config.toml
num_hidden_layers = 12
moe_layers = [1, 2, 3, 4, 5, 6, 7, 8, 9, 10, 11]
router_score = "softmax"
normalize_top_k = false
routed_scale = 1.0
init_std_router = 0.0228
lr_router = 0.00181
vocab_size = 16384
norm = "layernorm"
optimizer = "adamw"
learning_rate = 0.00109
beta2 = 0.99
max_grad_norm = 1.0
batch_tokens = 32768
dataset = "wikipedia_en"
Below are experts of layer 7 (counted from 0) of a mixture-of-experts language model. Rows are named router (the router's row for the expert), up (a neuron's input weights, with its number), down (a neuron's output weights, with its number) and show model dimensions 192-255. Each number is 500 + 25 x the weight over its row's rms, rounded and kept within 0 to 999. Numbers have three digits each.
Before each expert's rows: "mostly gets" lists some tokens that are sent to it at least half of the time; "raises" lists some tokens whose logits its average output raises strongly, later layers aside. This comes from a sample of Wikipedia text that the model never trained on.

# expert 8
mostly gets: "==", "===\n", "==\n", ").", " ==\n", "\"."
raises: " In", " The", " He", " After", " On"
router:495517468535519500491491540505473466495520482517499512501495441524555498499525552439537467532469516483472470518508484530511509514522472518503526478518466540476483513451516534454484457489487496
up0:511483541472499500492541470539466529537544482491551549533487509546505457494519513485504514573503489484461527495496505511493439541465486534473487477537453516448553492508511533479486446504477468
down0:475534472473475484514475506470500489488527515517499477501510504495497502472493506534505556489505518492532472508512537481494528503511527494512529519510552469526497478483467473533540521492535523
up1:480453487510464483500538536522519535490521507485523483485508452482519510499500511476528468499515511489543482529497512541551497534496479491504500513475482495477490494507474516519503450514534488
down1:475521529526511491521502528487472551503513482492482512538522506467503477483487545488507470498491480545492529502538484498473457493474532540484470476474484486497490482492499469461487505463453486
up2:486497477512482502518507528479503461486509512535495565458487471493539487490527489530507521506470497468476488468533480520491517484537511495515485498540500500528500457454495493495511511508464516
down2:505486458516506539492521464501456479538487482500537497504471520495515504507495484527469492517445527538493518459452495485495472502509468523483480491512506471509499511484502472485467485497517497
up3:490499515480470522582488565511480483497509494513516489481454525493545489520519489486480496513471538534497496479503484536531512502484528498497549515502478444513484498497475549497483469468513473
down3:580485540484486487501509493481537499461509492496493503482533517507434489475531485450480519519526499517519499496492531483487503506493513503471482505521465517486432546478550503501498490498496533
up4:460539472482568495481467502523451466477524488504501514468467489505493476520513534500499496483530474521489476461495507485519562497544485477495586451515456445515541466494490481525477510500526474
down4:460459472494457476484502492490500510504527486488508484508518517456477510488494510506486488499518456464476530469513502501474506499441453462540524461528523497490470449519514565496503491489510501
up5:462473486492478508490546509555448442465554504511534504482474495511510524503550507495496502546473494475510480541514489464508497436542485499486502482531474525498529468484474518483490514460492475
down5:517475484521535496503506440496452478539453502517494485529498468437529524518489495547469509515474522464498480522485509484483487476570486464521502511534493488492492500530527456500513524505529505
up6:477491495515479502507493505489522473484478474485478519483513472492512490504452520510525460468466550495519530476531457485530520541482512515515489495463482521506512510510507523451523446528526488
down6:473476506559540504526528507510482522495518545508474486560478470481517488514476459498532498456553475534485455512501439530524512522516492496528494508462509512466458515508505472463497543513523460
up7:508516470527506490541467547513462482527532493461529528535506500548471475473529493494525483466473474500521452548496513499486470522495514496490518463482474515493495483499478480485503467494490492
down7:591524485534508496544516525504517475486513543496497491491561469522458548518498485500487544485489505526506505500463474483432497547565503496485507497467531505530460494459521511467495479480485482
up8:470485565537465556546498500481485501501524507500502464516458503501515474481499495474476464510458530539483530464456512538500512511492493534493509499486497402516507493550473495516458544509495513
down8:514532503493511527480500516494497486512506505476542537472514516516501478523529524522467522517507509466401466488523505534519511520506511485525461498510510522496501524479559485515516486496505482
up9:505456478497478521476518489485506466448495499483512501460508499506503530496500503531508499524474510478482474529486462486507471539511528542487499492415500465465505490502459473518499505463540496
down9:565493520492563522481496500481515532474506506535482505491470465484475506468509543501486508470486481528492492514522493545497518489459485515513475536509507519536454491472497480500490486469445500
up10:493502479522466511459541506488509484477501517504495613452449486507496515502489494467482506494524542510517497508499510529540510484481527511489469505469514487491480488488503511517493523541465510
down10:494563516456510487501499457479519509533504471494498495521454520519444488441479516491469502546460477489540486542510523525480510543460502472551505533512474484477514482496496546503507520510469499
up11:447511527482499526504535521526480456445509504495538517486498494525497500494491438502494475511507478528472476528501491478523527490490533506517508491496507516467509491491496528514491503495490483
down11:476490508528527532523493546505497502469460488445512511497504520507532503511456492476524446536468524462507522511520476467542489504482509471488550525452514490528500531510448465488509524497513455
up12:466500505506454529515516496461499475533533500513514572513511504514536525507502500474487497539504518501491493506478511512499518502493511522499495515478487484475495461528486526508509486539473481
down12:516548493462514487480485490475492493478538529555451539501488499520476498489545501487470484503491510467518512524542501487456510534507516507500478519490489477512465507491451466494471509498474449
up13:471509483490520559553520503498455496493476502501530495504461539517531500502529523449541493460504464516475511513507517535509457574487498519482453495497513485486518465479490532446491513537491493
down13:457494466488492526512432501501487483515493428510458496537493480536521502517499493472506505468478457539509545549447507482502477497510493486480483494507485521507528530500505538485480511463524517
up14:473545476481516505535490511500494484538482502489529510495459489524487483516492464505544484514477516475494474479540512481499474526472488521491511487488514511438515443465500503494508467559509489
down14:478511503457522503512506486487499493475479498481446505484562486470495503512479502514496492507510559533508492490519520495489499504483524489525518530478510488477517493562462517527524514506457495
up15:487510529500499537524473503477487464533548466502526535473480510483521521514471502493558529489489451489467465494563512496461478528505485517498519487473480475519525475514496484454499451498500487
down15:557477501499471506535515518546506541502524480491447503480507497534484480477554485523475475518514525470516484525452512461481485486527463464456511498501495535465493520536540463550489489460536492
up16:463489463461534572514478500480497526502521496483551512508502547515502491521523439526527489492529463455450492468523498503528510501516472424503545518491465496456520468493464507488510503470496517
down16:434524485537499480511454466511473527583518446515544508518523512525517501514546500509482498520496535487508464529515516555503533474515497484532501461485502526516506461499473508487529509465470509
up17:490458505481488468534517542442489563523551505506503535532505527528509487497548536499476530512506564516526449441528498503522532502500474461435502483505460510499492480516494539471489452475452494
down17:511475512501471491444449521509487514519487504498509453482487528462511481488485461514490482510533506464489525535458476487486482506510551518504530492560522470490522534499491459487453494540496524
up18:492505528531466514479515498475545443518550536506535497489498471496530481516509514494509498561503480474474488529522522513496531540541480494500458445503499476485471496480518502426492504503517496
down18:525510436487494516535486459527495551494478474494452500520474511538486531506497491500483529445500504465532503501513478461514491461496506505491528532473528504506511471507477500524510464505467506
up19:476507490473488499553476548490475442482557486522536515489467515514516510551487522505482496483530499491477450459527505512529523499473516508504568486461480449470491468493454537469517431536531446
down19:581513511492506495515491502502517492451520527505488503478528497492435513500542522495458492487545508497497488499482508499479501507508494504473499496515500497515454498457509480517487496472492493
up20:481496505500496522507490505508485528525473504533509520457474494517535451518493509444567476527458506467472459490472522496511483545534517481460507473491484489469484480512503516493505500508527471
down20:444513521526507502506497532492468534526485504545537514504494490455546489531474474483575515569495480504470503502530487511543532508482525508486499506439486455458474522476472519494531515506490437
up21:459497517495466504517469513485505494529498500466518544489534537518524462506475498426570494473526505498460484517517522521500479504477562470497518465476522502447509499560493503494508480493484505
down21:517453481518499497488513497534494506518479524505513544523488525494503444501486526486523456520526469487495453523504466521517499485520533470494458453499523488543540475520492475479519498519522478
up22:496480520524470519513441537479489479482558504527513563494503515515502514495550509519466535476440494499509462480509490516523544498513484519460541493489471489508528472477514494467482453500503513
down22:563500506501465498494524507512488492480498494503486494498485507496469518503506482540484496526503555456477518488500492513481483498511498521505493501503547477518466509457497477487481498484486514
up23:467501454483519552485535511525474491464534492506514525501487581532514491481515470512494482481487525515524507521550529516543538531530509526484504499518549513494525510510467549509496540516465513
down23:477462472523428493472516510529466491484507501513515565493536524485532474533503509520501445488488531538549474532570493522511524520477498523467462477491512509482512534514458519536505456502495504
up24:483453492475490493479416540482510513484526511475512504508510505499500496482516523495480476534489554546554503480479523537496551517472545509463485533535498483518499506533478496529514469509451468
down24:492506464489502500500520465492452509500528497451544514559509484505491538484484503533497484481511523536484472475514492460491481475510484517508452480494528510470442505513531533512503497483483509
up25:474527504494502509486494485468527456468499538493489517494475540519494484484498520514484497496544460527439452489538482507524555479491518506491501504501498448485508488513473456499482526527490508
down25:426569477480517499533487527500481499500519521484512508504511491523458473469476493463491547521479513486480515496466509512534514499495466475548488512487478518485515460483498555489544541522477459
up26:492503496467506506491492514485482497522510516482528502495544518504566488524478519471492515493516466499498497552540542534487473506488547520470479452476532468473509497525479464561520521511518446
down26:490489508495512463520449484518496479554508471514485475522471508536492487526521479547504478477509513494517446524473523472526505492524510468516484474502478505489465480437484483500510448447535539
up27:470512493486494463451495529492542482477534515522482494488502468491509506496489542448525519465471484472521510508539516518485520531519527484483501532524488484496518505488481524509476533494466487
down27:486459481563499504483498460566453537479494466522512485527508481522509514531514490498492494505489524532498528476539516505509493481503515538496511499469537480536504459553473504520514505483520476
up28:480483571498468503477494524454498490496535487499524499482505535527508502471503507489505461569507555486479477522512500519485481546525495529500479476528528473506500488546511526504526487540461498
down28:547489493531482490521480507516467481471488491479497499506500474536451480469492505493466495473499528470459484531487526484493521519470494491506489499537507511465483434501509508515502506552513516
up29:466517460496484503533545475497506491524466479519558517516490511546514500482535529484494500553492514467501458485513508496547521483514497521485478480524500514452538506458485505547514516440520486
down29:493525529517542506483506528460467460479534493529511519524557488494498496486509520523488523508475483541494510496495450493452495504506532493524496460486508445538485466526498489478483474493488493
up30:504508440524498511481504499528549469504437491496497467495520519494482510505532458481511468478480480529511502538522465522512508476524499545517461523474558504484542496522504484471495521545507495
down30:503482482477529513503481499501474523504486467487491492545510516513477511478454474485491488481490495557486499434473505488483502562540522528501541472507517491499558500513491497530522462476493501
up31:464529475465503497490493520502462538505506511470519483483508518550479471517509455467499515488518549468486529468501499511567506571466484478446516476451462512483515481484498470531474504545489516
down31:457486522438497483499519512482478537455523488494473501516475493502521481542472490478503476502544526483520518471458490484470489522508488515459535452531475490525490507508537502531499535516525442
up32:495517520530483487476494557510516534484453485528509493524489471487490460485510537469531490524472514556490489498470485544523550493532526520509514502519532497511499497525471441472494528534450552
down32:487503508479560531498485468472482491529461500491559500532490524517500510497481501555504512497430478522451499457521518518519485484509518502515496528468518534489529466517473493516517482496523528
up33:495536491494552512509463513498451481491546476479532500541467537496486498504504491511495516441506500564479499483492470494466536489507491478513587474498473442553559490501495475486509542507494487
down33:585521511503538472509476496517500475503545498516480498523516494483478500499480522511465499489499516487526507513519506494484512513523465474504523503513506496479476496479507520536491517477508527
up34:510502513524483497532506516454497507533499489495542468494503519510537475483482505493532468481498504551481521510506506502526496575494504490454487502475490491502530513532507492522484516476497486
down34:482489481507519506485513471528495515518491494465523490513457524483495488478430459507540539486495515516501467489505498492512495501503470449497518447531470525490505500526492482519535517489488495
up35:491507473533486525528458518490467489485503481505528502501472545508513490509508424509490514520525478500485506510504535547514521531541485513485535467520496419464530453488452550502506483563498500
down35:606497460522494516471487501490462464513447524461511505526501493498471532519508506513474479474530491513485543490497483489487482484501465504492543472507514477505535478491510513523459529480493529
up36:477494449527490512483486529533475407481515497492517524474480493503495509482548487504509460512516504497547471485511523511487477477546505529490467491511516509495486479500471502514503515483473497
down36:481497453508478482514489517504456520517463514504503509539512500507475484539484510553476449477493491536539542493512493515483526504527481523504555488471549459542535512501475504462503467444498498
up37:495497481519522506552498533467513462492523537539520505485497478537490489512488537471510475502502491529462485507535475507537515533504495510477491467470507479463499477506496537506497456505526473
down37:461518504534469504536496498482518498519457492516557506497488459511492465484489474522515513504488500491504490474494464505537492501476496506544462441542528481531512541533505515490510481524502502
up38:487512444508508509536500528506434430452535470506536520504449541532478479500526504487462543452486460513498474461501481487500524483491495491509527470499477510511511453454495531500525528521512500
down38:588499488514509511500507490487498465504490532505502508495511481499451534482530511507462519490522513502481514495474488516477503479523493493488517503507516490505466500464501502512467499475481505
up39:460503494498499523521532492463509526467495471540537476536482491518485448484485479484550485576467465517499490508473504497527463490517491511510490494502501469441516444523486456470519534479521507
down39:508523508480514508490526497490471503524510527492493524485537481536505484547512510556504483500486555479443470483523474521524505535499512477496489493494511503492503508490509505547493498511490458
up40:470500509486497521515484499488510478514493481522535470515538481495543506518511476513462521556468464508532475487520472485474486500538499455520560515547462494502543524531470468483485518500475497
down40:430518553468485526528508470497537479499492452544513498463505513506513511515467473490528487510511503527489497508512470548505491483477525477500488545517502474493493510452498497515485481520524513
up41:487479536472528507539473507493473462472572486474522506516491536485535538502494501504491477462538520527547475493552457496474472487476550520517478509490474503515541530512498465441490443447480471
down41:488497493501510494458518515485478499530494524456523459519504470511536552483445459480516515467522493519518452466479495514465480510503540520560547516504481548491493463510495498490473534499495484
up42:496448497486532505474509537503517535478479509507498513496494502467488505519484503463537466503467526514449499547474528545502489510527517501451487531456545501495481514501443502487501462546439439
down42:505467476478510483525526515461499535497491523472508523503521493481529500529507503506521477470539506484499494549503481538513504467481520503496543503493467495509485495451518509516459486521479467
up43:465476481546501529508431521523507479519536481490471515471506485496513465483507489486534443515498537511486479539552516563518492514515539506455498529546482484512505483483474548496504479515462483
down43:458450503508490502458483533484499490525540488509502516465477526479548479497496480501545484510512526474491463510523477558527492485464526490477505534515461495480538519518506504490485501506456486
up44:502515466505504498499488493510507491509515519508493491471540489461507522503505503458514483485490501490480524552472532511515486488527493467475507485543471476526460495488506477517497517507449482
down44:499558507509527494544511453486493490509539469519545500495459506512494470493529519540488485543494513487459457432514525499476464512522499518527475519480503505478529550462506467488548502520549462
up45:504534507555485477483518506516519477512456472496507493506532480491509522516518431514532468502482495512486448511469509530541475520535517507503505497530512492496539507523463448499520529537494515
down45:525545467501484498462498479478514513521524543521497493483487499522500486524476472518567509438515477486518470464516517520560512525497492441483503503502499510489521473501504495482458532512477514
up46:456535496509520513518486494466534485492512515478490516492512503491506509536442518478494508461502502523463504495531450508498522490505511473499509479438508473479527494489460453519480485556490503
down46:459569483523521482503469485485487500470520506473548559491484510473496482482473493473473538468492498545521516445495494468521519501498493479533490497492469485501548466538514513484520514547490496
up47:482497489489489499499458498517508494515483507497483558524517537488512477486452493501553483480469476477514485543536518505494498510472528515494502500485492495487502475532485536485507459517473480
down47:459498526506496477503533532494459492501493521501510493493468498486559472482479496471523502467504479512506490490501536478500484452468518507485503486506517534495501531520483466478520533516509505
up48:488514478498501477504440529523470494518492488500582489495480515520537506511520480479529498490477478522498505489499507508556444570478499513472512488466488468473530464492477523526501478559512482
down48:464478492512504509528519472507499495527456498467474519504538493499516497525512518511529503460532507556550522499488506500513500481505463494487569476497464469513518503546530528486518504508494476
up49:520488499534500511511468516504492467517443504482513556493466515508489481460509504488517466538472537490483470485513526523488491494534489570503495495475542469458472500489489465478466500495487457
down49:521507474506478542476534539512470477466511527509529484491459511559479506527469516575488531521499479509508512483502506505495533500517438451483515484502494487528502516472514481474502505486512515
up50:490536497467477543501529501496490463530512487509529497470471537508541502500488494471537483479444485540479488515499487484483463526493545493515535520490539438485502509540486495553496516519471466
down50:504486515472490497495506517479525550495517513517460509490494514526488493475462519425478525557531496503483501519467573499504506521522517476494486456492455474512455534472483493497534468518558508
up51:498511485487491509564464515470471511514540510524511541530458554518518508511495517465495502498503462526471426483538467488488525518474488487475562481531476475480520448496491507479471487501468499
down51:531507511490458481462493507507494462486549500475538523495504505503462510476524525504445530492495519502511520510469491478444486521481492515448490486509498491474466524504528476520495499497518472
up52:462508516531448499476517495501507492510516477498522526488494509506515513508551506523499477510514537510492495469461468481519559549541493474479485531515483487481531532504525496476548489481493528
down52:534458511502585517533497515526537495464489519489503475516505481424517485499511462479543488435505519508516497528528421528484466445487495531498505479461545494529462499507482496513467525474435449
up53:473516525498523499552485545485472515485488500514523520501486535476520498500456515510493507523457523541471505476509500477504559551458521523501500500488459478508519480478484504516526452493518465
down53:528473505498512525488509477484505521470496522479544484515532505491457476519513540528514503496505471537451505474548452517478494518507507514444496505521518467479536482540526515482480521477491528
up54:480503479531447500523513505447530489516495516430514533487491521500474459501496507466491503464491486548501474489512474483480532537461539469465499471479440481488501488496491486476499479510456489
down54:479509475503478476478487483528493542530482504505486476511446529507508462472454465472501496527509475489462515499495507457524496514487482502534493485529540494459503543535506502520471527492553484
up55:475544479456529536503487486486443535498500480507492503530488508509493485512525452471516477506518557492491504467496505510515498530548474456492517481553481491508538438521473507505460529503470504
down55:474478520473475530503419524515540504528498460501424550501511532483506494500514500504531494498527492485514488554493514506516519487464480498486500481500509509527522511525449497555487480477483508
up56:451502517487468550485497520462504522491500477492508489510489518498505507503510494497515491528436501498487542483507464517456490516501511513512491529538515496538523515470484527492453518484462509
down56:445476540473453491494488494442521545470517503525487506505503536516487498477487542498510486488496486494475509531538492527514466496481519499504495519455475449483461525496446519483532484481503497
up57:493543511485507509467483488480487479543523486495503478500484501535502500496493470501474510510459497515467470511480487487511490481542473452470544483519475479486549496493489475534483532537484504
down57:535496513520514473457529532518501522469436532502463486499538454497529521501524479503519436495499527494506476535520506548507499491503475469461490499537521488480514490468483476534487506537474540
up58:507446508473511526543451518488486453456548498505534505467482547503496490493524508456480511500470498508476476489503431488477502554497516527476544522492467486483501447477495525498500469480497500
down58:617491495510533522499519500475521459450515513523514500526500511506455511474528487509460531504519517516486489477492470503475510509502488517491499507504505491490462495472514479493474510482493495
up59:489519506520493453532477547474482495495529515460500533443444510555496501509491491491483508480526510521511482481507510477511505495509541504504508462520488493509519472481475559488502475569490470
down59:514472520472441457444476483455509513517519514502519486467497497504531531508496473506499522457487448523492499461498510473503544529516526500491491507515510481492513546489488515513485507519508454
up60:475491515480536506536482525491495477503495496526515497486491526515494501503445543477496500487487501492461511507541456524508495501490505515479523497499522510453518507491471516510530465510486469
down60:543478524519480515499493479482516497493493490524537482485507526475447497487508492500434524508526487507460480495512477515534499469462481495480484507553501500511450537504511520504484491461471514
up61:482464507454516550504489533513446491457470515475531493500462511508492495534532468498512519494444443494496539502531480466476525510489482439485510538469510510465558486482502518484487471537487485
down61:472508472527449520496499475494527488534487495528470522563493481474507491485454479536519507490478538506519497535503505516575530486504480477496454466497485476518491527492512503476501509509519515
up62:491491500497478471499462553507498513496573517497483494497473478503488471516537551476487486484520554565495486480481463554503537484529521515492492496509500492491492496504463475502469528516464533
down62:477487543514548510498493498498482485513474499481570496516489495481522524482499518541510512513466489521461530479511526521497452457470492514530498494476510524514494478493474512514503469510492511
up63:505488491512510496523470504483484462496471527500518506482475504508490437492524482450543486476459523511501525512484522490474449543493525525457466523515540490481508505492512512472453492487500486
down63:518533460506481523554481493458501477506494430505524460549495472550507499531531513515484502486506491538514506513449482453483506511498524504498490491491481527467538516488518514431511489466458503
up64:482469458510477522494511498513508455474492546505508482479457511500487500473483519496512497522501443492504462523490504493503486541459515505483519535487506519456498479466446497530494479482517501
down64:509515517452514503528459485479531540500504511498492473497498477491473503502490529507488453472441473514470504517482502520492513479523527494465477525527489488526482516514460543509495486455469510
up65:485515517503506510505491524495470468494527479523522505486467482523523526488489497459505506508508471498517502492492491507528526554497451478496488496526489480489537455530496573452492493514488496
down65:557487518528471503514474479542508493529470510504471517502491507504481522488519504512508507505509493489486486537467514478517482476529473494470544476490480466508462478462507510533461510491508491
up66:474497477487504485484500511529480436445587528488501491476495464502477519547485545489470508464470521506497517484513487505498533516492491507513502488464517489528491489465514543486516477511552487
down66:548490490525490499493504491523520486478512511495489517494485495469458480484538520503488527494533482521504496498476482525471509463480484497513497492523507509502457513492492469487491509494478475
up67:460504479474491509522508541552493452469509492496509526480500481471544477529493490481536448510488548520513488523531505568511514508525523485466496497503503456520531510504481513509480471499464458
down67:471491489493459516511490558491480475508544490505513540479501495524562501521515507484540463486499512523553474518516477532516532509538541527504514508480460496490526546498504505484463483524488463
up68:482510535498491479501473519519476476494527511531510513493519504502533543512506503505477508521490490505488481481546479519498550498540484481456501561487433505475511482524496541515498485492469485
down68:549482509510546503475543528530487516426471512486485458499484504488508504483474503487443517465510495506495477474498546489468542498481498468515524472528529512464492480540540509485477482463478514
up69:461485497532476530504488538567516460515497481482493518487493480488533489518492455486570461525462500512514485523529479534543479521509507479497485500484475469490537480509495528471468478505470483
down69:474458544507494503541496532510462485531524498480527539504478488494558486498511491468543439516512506469526436500518544538515491507513529532515474493499454506488469484491533489482502478483502478
up70:497490534470491527518466522476503444518543460491505549501549531495528509479496508490510497471473501510512474530555534519475474499480517521487501457469534529458512496496515494464495471520431491
down70:527498511531492473528537506510483520498501539503461497526517501544500534506498456489489472503516499477483463554534455482476507510466548469531496525477478488498470502532493498441485440519500518
up71:501508546489495533515505536500498502502477496507514568479534486482527530510446523443517476512474537500466545539487505560510456518494526523464523492444539407507490512493499511525475491495484425
down71:478491495522478491469490486559536496485469480500445481520479539493463459482522497470522527507506495464513482524521519490495500542473471500532476464518498500511430509506492519489519516520517565
up72:482529492581475477468496508516460442510525497463524512527455527508499474502483510509511478485501489558503520462510483487474529508494513473521495463499493499526505518475488480531486497503517478
down72:482498488519524476517485512505492510519511510517466479534512477426512524499456533508494517494516487512478471510508506515467543489546473525547519546462499492527473464513487513497504487513498512
up73:472511451529478525501479551544468497499490478492514522499468494480518476520496489493556460530462513497530500508511521529525528509538519486489507494510473494533518486467470550477496478496464476
down73:446496512505498511514473563496521520523520465526501564507525509492563472489475489460571467535490515459534459502527504511531506523469555519481487477497469506482510519517506507507503469519476466
up74:501502549476526539539476552507455519513527491514507521509556506482528530514489462492512505518526477486495467524515500535476503526499498478495551489545470462490518477494492499508506479476482459
down74:492492503516535484508483520522489543503507494505486456533478517530410537521509513514470489511501530480546509452470520499480506458489478496453504526510468523508518513460476528500509496486463492
up75:475489552495473555519477561512456520531527502503525462447506524498520520521459535502526485457477490455457484519539488478499471536503506469475520537517491506482508500556501568481484457534506513
down75:465500496459529485492513527507449518469493513496555489527486513480531495433459507496512513511483511501502477515505473504494512495506492502484480489507468498462524497533525498491501526493505507
up76:489514481460514497468459502511478457468512474490537541496458498499503519511508535502475523522453500477490513539527551505480459491513497496502536485455487506476498497496476495491551520510513479
down76:537483524534542526482521508533524512505508514533474525473524488469460466481556497499517488474546490505507466483509475513509502487496491503504485487519532516502463487492543500513508489449505485
up77:498511504499529499481476561536457501529512519481507495501502516505505513509471499479509462504507515528514499493470477508503529488509480469466542479556454468538506468512499503520482501498481494
down77:491496516497529485449521569523522493522489592493472482540479457505493533479563481518463483507490519526518514536480519529467478467489444497463503502574546482556509491481500504473481518533467527
up78:488521519543467517523485472544474456506469485501527480494487534480519514507551451496554467467481518578472503487525478462522458486487557538473494498486507514523508502483493474501448448525486521
down78:447458502536508516482482509482510486508500512510494505485492520531530449505490512479520463506469463496486525509483509457518484493534543522517536505531510514507512474496540463502497531515543491
up79:462492517557444527536536506494466500481515505496557523459462512490540484523498448498507486525523481516486510430483464504499491517493517503508492529490472505497484508479486532479506468498539469
down79:546492465490513515517467503476443468494450535478499523508510497472510514530502523523504508472516505520485475527493509516471509506523515494520504508514519497502519470501533493518459496529497493
up80:471530477446507476431506530541475490456500544479502518483470490522500522496508512491499513486512521448513491519499491491548555527491481478448538517475459499456491527497497507499464503467519476
down80:444464527431524483525486522502529535474480489522508474486474484462518481515480518470514433471522488491524506468504521561459474426439505539484537520493541505519475482524488496530496477465494519
up81:469480496528483496500518504450441457494533530477515525510511525532502514505512508484504492496474498497461466471504453464516487500503516520485473496501498515494483464480489483476509471533504516
down81:517499451468468493466508506493575517531524522513506515498501460494527490501502496505459524531528519507485494522503445513483507484498535526537510499536515495473521545491526484520464522485471461
up82:510477542550458513532490491507560501509531488484561475498515505480527470491546470486528486476494543498473535562492491531520464506513527514473496497517491466525488505517504538462421510505479485
down82:445499540493467494525476485518521487535462471518488487486483541459477486459499481514494491512448511455540487516502548485501487495497492481535548490545526527544504508526487501469551476518539517
up83:483482473479504481501504488513432480499466511495539511505502462502505504507535506463508470503490499559535506479487483504515488543528492505481475493518505526521498493504471512486513499513503475
down83:469521489545459526539492463506470495570498492508494446532517501524516517543486489528501509524511509564507506519464492488523491478542479485554548457489477475526510505487511520477521493482471564
up84:488474516539466463526478492491538493524515531504480454478528490483532506513474485534507492472460494494476516528518496515497473466489500512514501607490524498500527486494508504464454542470524513
down84:487541492470551462521532463510501479480523499488564511506497485557510526537494521540513487501495486483476477512482526501512497516515486498508494447516509502529510464502521529485492493449462514
up85:487499531510515565514464486486494495529514457456521498499488531498515493497493485505522520479478479553456496512528490497533494523525494472501539485503496455477549427509498500513490500515500495
down85:532510510503503449503509520504521493560425508532475453538517500513537516498484485521537517450519498504481547533523513526571489516548451544479488527507500492517508503529509490494463511517473543
up86:479533470498508510511495528495514520491483498519497513510506477494512529505448498501518505505494518474483470554509501490558484511526484481470551482464481486450523487509479496523488485517504505
down86:545503522517470476478506528517491460502490471498511488492528504525546486478542440531523491515510517467484509510520518507553490494498462479459507436487521512486530525501570477483474539531530492
up87:482481533519467519526511568513452443539569492451561510469488472484535512502530469521513510480498486520507502472523443481482489490511509502514491517499497507527501478459502507461482491513478504
down87:543470473511543521505473535488500524535464512477481496477506484497464490491475494482445470494486506486528532516456491470448463477548475506519520500526495538492522506481514506494478497491484486
up88:491515552458491494485495509500474458480485515499477561469489508493514498515475509485497463494494564548478513468495475473499496573546504483476517505548479492513518486534491554503501461485473506
down88:462477504510499499461496497519499499461502491483469514513508519502460513451510523490518486473473512517521500453484511473472512507466501464519493482500487532522474537521506521491554490467502495
up89:481507485508492515482456542458459467500522510465478550457485508489477446497491516429512516498504502527470489465501472466500548466489496482452510482527515492511541475511500474527497498494446516
down89:443493472487471496481537494528503458497498510502488540531483506495484490514497520495507480472501508528487472520532476491524502501464499462532454439508489494520520514494556489488537488513528516
up90:483498517446503497496502523459495478499510467487492543486468516510527496506497444515484506510499521534493452485531487488480515536482500467484535481446500501442519452533495503547512450535541487
down90:474518460497509566516478491525515510533509474520457477506552507519478513517484508510535498510516479502519526491508507473523493497491511491511542506470535508512524504569475495508502468507512482
up91:491492509533483491513535530548496486438506489484523503486471500525487461496507534460508515530494538549514499541494509505478517481529488514476462479515521529457543488475492526491518477508488469
down91:538490390521490490493511468498482484513489547491508481489471504524471512507489472544471518455481492521499468493505545480482501497520517458572528510505508504499510471510430508538479515497492529
up92:476482476536522511548473509495459507486497501475505449497456523519479492485528518550500520483459485517493452484529465471525539509461504515485535525481493488565474459456486498523475491471505519
down92:552547488468531512520506476462513464453505507472511497498524497483506519489505472504523503480514498492488513503519513502460471487531486470501501479528546504470551529540529516494508525507509470
up93:487510501468508533536447529478458469509516493550492522478476468487519478525523497495504512511484479493468492462506437489479541525546497483514492492532491483542493459470505473482523506501500538
down93:572460511537517515509487470530518488511468526457493513507476528517483525484520500527447493496505511507490495490458502486487473471497481502508512517510504497483509488473542518498447490494459482
up94:473462533519525509498464492471470514495505482531464523482500533527477481510462463474525528512492490504519480414513486457456478485487516536492590532495528485493542462536471526462521443476492489
down94:483514449481516480506489506530493517482496470498480492507491505515514527535481485487542491467480512450519545479488493481488514489479482516526539520453498490530520455497513544491595471529480487
up95:464495484487502518491481536512483515502512510497504482501500510524516530497491482505540431515449491528487448517533506504507470528495508491513476516458467506488532459504497486525477534517503493
down95:482508522492500532469511549485490475501511457445507528518505553519516493496454472551539488482493457475518504523492495493509473519498544477476512492492469506498518512490504493524521543491499466
up96:502495524512504505475500535526458481498512513522527479507494520511492530483512495521494491465524530522509466542564477542552497512477507520477530486449501490486498463502487545520483510478497505
down96:552518518499519508481532507510528548494464504528525471547537459517457505519498499505497502482493524473526517517516486518525509512512500496462488482475531507495477478505537490478500500509481519
up97:498522455518529516532435524521476509527504475491507492505490502502492486498495518483530512469524489512481468527477504476484531495489494491465558455518465444527558466509517497519470491475509474
down97:450523504472469479479490494486525497484539506519511487509498516465475482478487479453461524479478481481509530508496511469501525531463463478509473482512547517515500464535518513490522544532537490
up98:481477469505492485481473505497499529466525488491476502502497487508499507470546512476504460559489556532533503480479499540530489484536493503474464558531464515517503480496472513463531524527464484
down98:498478519507542489505555495509453490489493522468522516544468520534502500490476522508477488530490498453486489499479501490493501544530500466491502467550491498511422517508529523518509487535549498
up99:477518497509521522476495581505513509458537524506515504475533509482518442509500482498525486503445493520488474510509503542551511491513534502469527503528486492471531457477494518479472470530455502
down99:449504501488501522505498569506505518502531501513497521484479519503557469497445499454537512527517489513476459509517526519539514515476516488518514503533468501481555475541522527472503492522476456
up100:466532504511500492560450495476492476530531492519550524523510478486505545477558524523503480490508523538482450500540482515500514523500488504467490537496485511483526463486490556483487463479520500
down100:522524522515510499521451531494493509508537483467503515521515510515470501506485497535504503512485509496528479464470515458433480521491536495519505478489488518485478465519484533493530474497487456